Weights of a small mixture-of-experts language model, trained from scratch on English Wikipedia: 8 picks a token.
Below are experts of layer 5 (counted from 0) of a mixture-of-experts language model. Rows are named router (the router's row for the expert), up (a neuron's input weights, with its number), down (a neuron's output weights, with its number) and show model dimensions 0-111. Each number is 128 + 32 x the weight over its row's rms, rounded and kept within 0 to 255. Numbers have three digits each.
After each expert's rows: "comes after" lists some tokens at least twice as common just before its tokens as in all text; "comes before" lists some tokens at least twice as common just after its tokens as in all text. This comes from a sample of Wikipedia text that the model never trained on. Tokens count by the router's weight.

# expert 10
router:104143168086121101146105108169091126245161102192134148183098040071128098122105080089165158114040090128091121122166130118108132093102102151155088208105159177114114087107179121107155162118105190149127154108133136140138078119087169148107063145160171110119097083119145155140124160123091101149102096171151134137134157132176074144142166118107
up0:118089205128170069100093114121157092114092150161075109124100152095110163088060144099108108138104166131144165150151130155157161207089130144157180144175095123125120128157094169102129158125105121152098082117107145175115126145151145168100114205124117140098097107162103132093125077106065100076100105145156116126108137097118128097132092125172
down0:172156095039098173057135169098141192137112097152155150121091129145089141113130140158123121150194150115109144165134110129131196132140149117100119145100130136144125112128122117133082111098174101114077126196134125105071175140199160131170113124137115129148098121132138172109119166085159124178160097149119127141093065146117094121115164074113
comes after: "\n", ",", ")", "6", "4", "5"
comes before: " ", " \"", " was", " The", " is", " which"

# expert 34
router:089092179138162107149133095115125117135162176140098171100046093137152154091106130080195138147127152157142161101147149157156103108072098186128126076146114144109101141158176115098217132098134130149112082146109060108114095078114113127128105137135216118149105119097137179185076148117131110160116091132153170110117153102099090159156168109089
up0:157068129168106159213082072148097125125124145143122133179136085066090146147125201108122104160147161130151116135204077080144116101161095114099161063126099150122151132141124128168106152117089079155103042081096143105111124112195118100079118116116141070080138086139075137121134136126100111181160141143158137129136123108110148146050123134105
down0:116127191093134215122123123113120128150157100132143110099146079120081144152215063107115071125146131096103173163127114136153124151094138152140157118157087090148095138190156161085067082118126112108148131116114160136095111143172168134094096127095103206130146146156119156159118073135112137118131091090111152140083124115177100119127148133183
comes after: " the", " a", "-", " The", "==", " an"
comes before: " of", ":", " in", "==", " for", " was"

# expert 5
router:105110099121109107130096115127097125124171143205157148116155131128126152112142141117164171084096115115100141154138123142127157129132132128124114121089135142132097103121114086057125160074139146131079124114131144098080095079093141152111108123230140116153126118115184126097112151099131129137087149144154120098122124172140120151132137108095
up0:098120150119114127161116146132191216083159139118162140123104132057142158083167151136112130156120082142137178124085088125143125111056113093122144123100115104191154131169075104126127134130143127112129154162119184146158137113170102112140161160110088156161136097159139108094123147118109062100115138124141130126101150107147146117122184131081
down0:184148067149105097128173081119121135150190167115080163151138159112186158174122091123114183138100109081128090177148150132131131106097110106095125143084111084158141165153158165195121139152120126078098111162106105043145103101127095102101107113170122132172152138090157130056149109167136106111108143156121166154141156123133105134096085136120
comes after: " ", "2", " (", "==", "===", " =="
comes before: "0", "-", "1", "–", "3", "5"

# expert 2
router:137110141049115106139149124111166109144152157129114158163134098089167153108147131099119115080073190117106133088131181126169085150151125146163048139123109171040071135158161058052130179124146121137126164110208120136062140129122137136076110159166139148169085085120216125148128133144124101119088143174197149075121135180180128245130132131146
up0:123103138127152115135099083144097067055116063132092168139122069127102126131103094156144131126117150220168064029140091149142125110054132122104152175146140127165115089128150079160136111109134179076117120124081110145132120144127112101122087102133154177144077136142154154151136137078088158098130140126123147174166109135125137147178171188205
down0:089067134195086088136083142135150140145143071112156128134136108099148114123143073100171136125156115113166120079107102142093090069118104124136137127185087151084079110158130085144121112184161134106109035136125169160158097110099148134102082118102081074111120181183144085113089160115133098125126130141114117112136152117130166073136126205110
comes after: " |", "|", ":", " in", ";", " /"
comes before: "1", "2", "3", "4", "5", "6"

# expert 26
router:109141198110142112141173113170107098153169166191162141113070099138130139107139097045110138145117096152044154120211175121147109138104091115195119121104150199143068150063255094087212138151094104162118129147144064104091115089114157125143083163138182146151082116080115186110079164149144103133125107146175153095161149128118120172134142142111
up0:103080133126147138118096090114110118195110133057146148062152159073100128137160130111090080110098118140033129182161070086147129131141147116157194136179117080147119097133145185112172123080157146135123128156183091160126137089084170159114161075134117161149121120138171153135139081152127106099129144162119163089120111145138162137083145147089
down0:083099108132141151041109121074184206211129086161137144130161142143096116119109102129157127124155134113087092110148097085163202144136124142095129160145129198122170087132173135097140169139128106122166073175152125127126158092186168139127139113186040156220170166090117186161152125132137082103143139136151147115107063139154117163132139160166
comes after: "\n", ")", "6", "4", " —", "%"
comes before: " ", "\n", " \"", " —", " The", " A"

# expert 8
router:123153159079156101143114114123079127143185168168129119132047119128121150116099127134135118124095144171072151177179116118110126144122089114172120123150112126116106129095176121098131168123084160154086122157122096102129139116090170137129146185091182104133074098102158158195134148138099141144073120148180135122161193077134110145167157163128
up0:161151126156156117142182084139150118100146064077157146128011162124117111137147124168182131134087097129135174109115141127089194117084136146156148110133076122177101096065147127164133077082165128115154098128106213045156151135122160153124141065094109147165145136111162076124072108105123132104090157122082180202119106154157135179136170117149
down0:101139129083107154154133186137111197094098133181129114117146131173099130109085121213117114141139144137053146103120092136119182103090147155095211121155115129132136033104135140194140168118147144129147137062145125157125087099151093118115108094108129124150120064103132209088189076171106121144154128119103122120121134159157160108094113121159
comes after: "\n", ".", ")", " =", "==", " =="
comes before: "\n", " The", " ", " In", " He", " It"

# expert 6
router:096126122089183110138129096121069140185176115146113169139116104074127137137069104040153164121131104134132147140152139078151147062103160103142102131082111205124092112090168137094152186147107191172152121185166118118067078061115132166116097131157193117147108141094123163137110145076182099184131120145121162148125136132150098123137159131134
up0:100098129130099133142171165081061121112194155133075094107137128112099140125158101099111118161156092081129144097053142149143079138132106119131109129151102086118165156126158127127204181168150165151141123143151089082131155173131128147126149095142140128133152162163154109109126116140089115138191171106192128148111111052090134067165096149141
down0:142148130148139127092124122122107141139185145109154109121124142167121126093184111097131115114130137146134142111125113197108135132084109149137174082175106164118096134197138076090177100139090134152115110119143097150098105153126138096126136069061080122109135128112154124102074135119143126117156158122117129128124125121140137114175072107124
comes after: "1", "2", "\n", "3", "5", "4"
comes before: "0", "5", "7", "8", "6", " and"

# expert 36
router:118129118061099084140167102186120129160084143150152116146129096128146135123112209153063169065087065142117144162140129154146136092088111136142113122091130135086053187127153115103143163086167194136104200142182081115061092122110148129032138165129144140170108178173189189222111166154089069149125074137166155107147115088134095157156131107107
up0:182136159123159160133131080128139126141120173128104078141113150156150121086163178117160130118167146133159071137149152163174171140126139164107180102182088143118095116061122098110095142174191107095069135181144145173129159096052128151080149126155055137118122109132155112122118088136202124182146146120209156146098120147112102114082123134071
down0:096178117121102118056142104133101159124165100171197128172043098155089171082086137101137122102199101137125134134133124106109146133146180067078148154094129135127120205191116156144143165110174152128114178121118112134109119129138156139174162161174092149106083129115104164145165113123120110114158106184143099127142110152102097103143151154190
comes after: " ", " (", "–", "/", "N", " $"
comes before: "0", "9", "1", "2", "8", "5"

# expert 22
router:094107155089087079130150105117124102199146129140099130142126132059147152132074134138116138094106131107090134129144120164184131085129147117148105152132092142116118179133102099085149140130109120124135144159130118139093116123085137169099098167190135089157104199094165103144103161117085066141129130136144162077118161122185095141147203140118
up0:099103095079116089152110092098105078152094075129094087139140171138082132107154103080154100073187121147088113159125183065133120156112131123132111151146126153120046193105132132137140109121084073109119138099126127134119156149128161141124134185141173177161200154132128106074130110166155083127131110151186163157109122108110125123081164177120
down0:144142139125137175084172171158135161123075144109097133116144146143199110121116132140131107103177118131114151209175203116117147103132149145117124104185174133124076154075114152111175088107098098141131099105080190158170159079105159165162121122167111114076145117123149039138138111176132164114148125100070094111128134141177083129123132117099
comes after: " |", "1", "3", " (", "5", "4"
comes before: " |", ".", ")", "s", ";", ".,"

# expert 13
router:119103175105162122151105098158110148176124165134136144118071086115159094115138119092145187098114161224110113145131153144146144147121106205126107154137144162133065220121136051098175157131107151133092153124159104101128033114124124111133121132134146103150130085101132136128121155140138138147103114136164159070184123207154115128164157117133
up0:149144097125132114106126131177109160104146121145118104067097092165112089186160147130110180124131123082122128095116129125114093125109117094158106112114082129130156158128111107138220155159078075136105143116130137057145149075124104187146098149210116109186108123140163115123190093136118149148142115158120136094107115175118170170135110144151
down0:121150132154159168113109150122101149133075096164157054098101045081132078132149078127141181134168170084133110149088145116123097137096111157121163150154122080089085137162051056136166128128138121113115135134192140116126139110179122107173086162154125064102122085120120119139161131119139117092151142101196123109165175193123129152090110166136
comes after: " |", " the", "-", " a", "|", ")"
comes before: "|", "-", " of", ":", " round", " place"

# expert 0
router:116135188037171052145101073166142137140108135125114182126127069119143144098116158112181153073115170120089165153132116089127144060118141153120095159125136201071082085140168123134138158090093152198091140175220120113090145109119124140085143183152159136123125126090200152163147141132158144141094125138141131175154110095124123148170135117137
up0:150098170097143116135112135174091117127115133173132233139113155165152088124162130097108167171157142168189183171132122082103096141180141138148087165143140126143161098093141084114144102139138078173167175080199110161118130153176144131107182146121098143079151182203128134117147173119135140117103147132145107134156150091113157110089089129162
down0:124087113096172117006087114111105113106151150107115161115121090117147123130127170170110105100152203131126089126122054125075134098085099122115148152109127096107132096060121118122153084121078154081137123132109121089138190074153128120100154172097124179101108130103113097171088125150098159168121130189078181160114096130128046090162105129117
comes after: " ", "0", "9", "1", "2", "."
comes before: "9", "1", "-", "8", "2", "6"

# expert 16
router:102110129091126096138086053187060120134160138139084150093134109075122157100084192151122148090132129126161137117157116121106128146173167156129120137123118193099100169137145091117151162125118153171148113146104109129113103124080155192100076157150133113171081111113183169188116219105140127141102084123140153128116180108139117093133142109148
up0:194127043140123157171149135102158186140182094057135171123161071100136076148133062142121110152124099079208135147122153105130098100092125101092124154145157154121086099087083094146140088165084102133096116149144110142117077145186123197091158159148132127140146131118076118128170118112148104125152196151095147138049097149130102125103158121205
down0:126130105123185137061108173099101192108184153116155160118129146147135148130092100114132126118167093105210094166106141125126107099170106120045144125081140112132098206146118139139171092117105151148117112162103161115107126192106121115161104116158091181108132135126146151175115071113127126116135137078131119175099147120113165038053130143116
comes after: " ", "1", "2", "0", "3", "9"
comes before: " |", ",", "–", "0", ".", ")"

# expert 11
router:074105140124126086145149133133112088197134115115200109136131136091140125095156175084113194075137130206133117077129147130126106138124125152156124129133108108094060167126114084127138146115086100120111159143159136084078079092112123125151091164150146089143140122118196134111150157102120136145134101120158162097146150148187100151186177161101
up0:170065115102178149128133105121107079205155176166135190148094156146147056144092109138115145111083127115149109117128178087153135084148111156151126112106092130104088124144067091107136146089129139126137125112151140089207116184153108100147106090114100117101117104092168137149130146138123074080111152146110095100120129128129202169115100088118
down0:152182085146142146137113174145154112074143097119125148126066153198148070163155109143075129190137139115140116123150102160179094133141114132147096159135167127208134122111093104079172096153115119081113105058064106173107144081190137110163126188143199137102136105122128107080151068105117102140104031139125130024063154120140125180129146110082
comes after: "-", " ", " |", "\n", "|", " ("
comes before: ":", ".", "9", "–", "==", "/"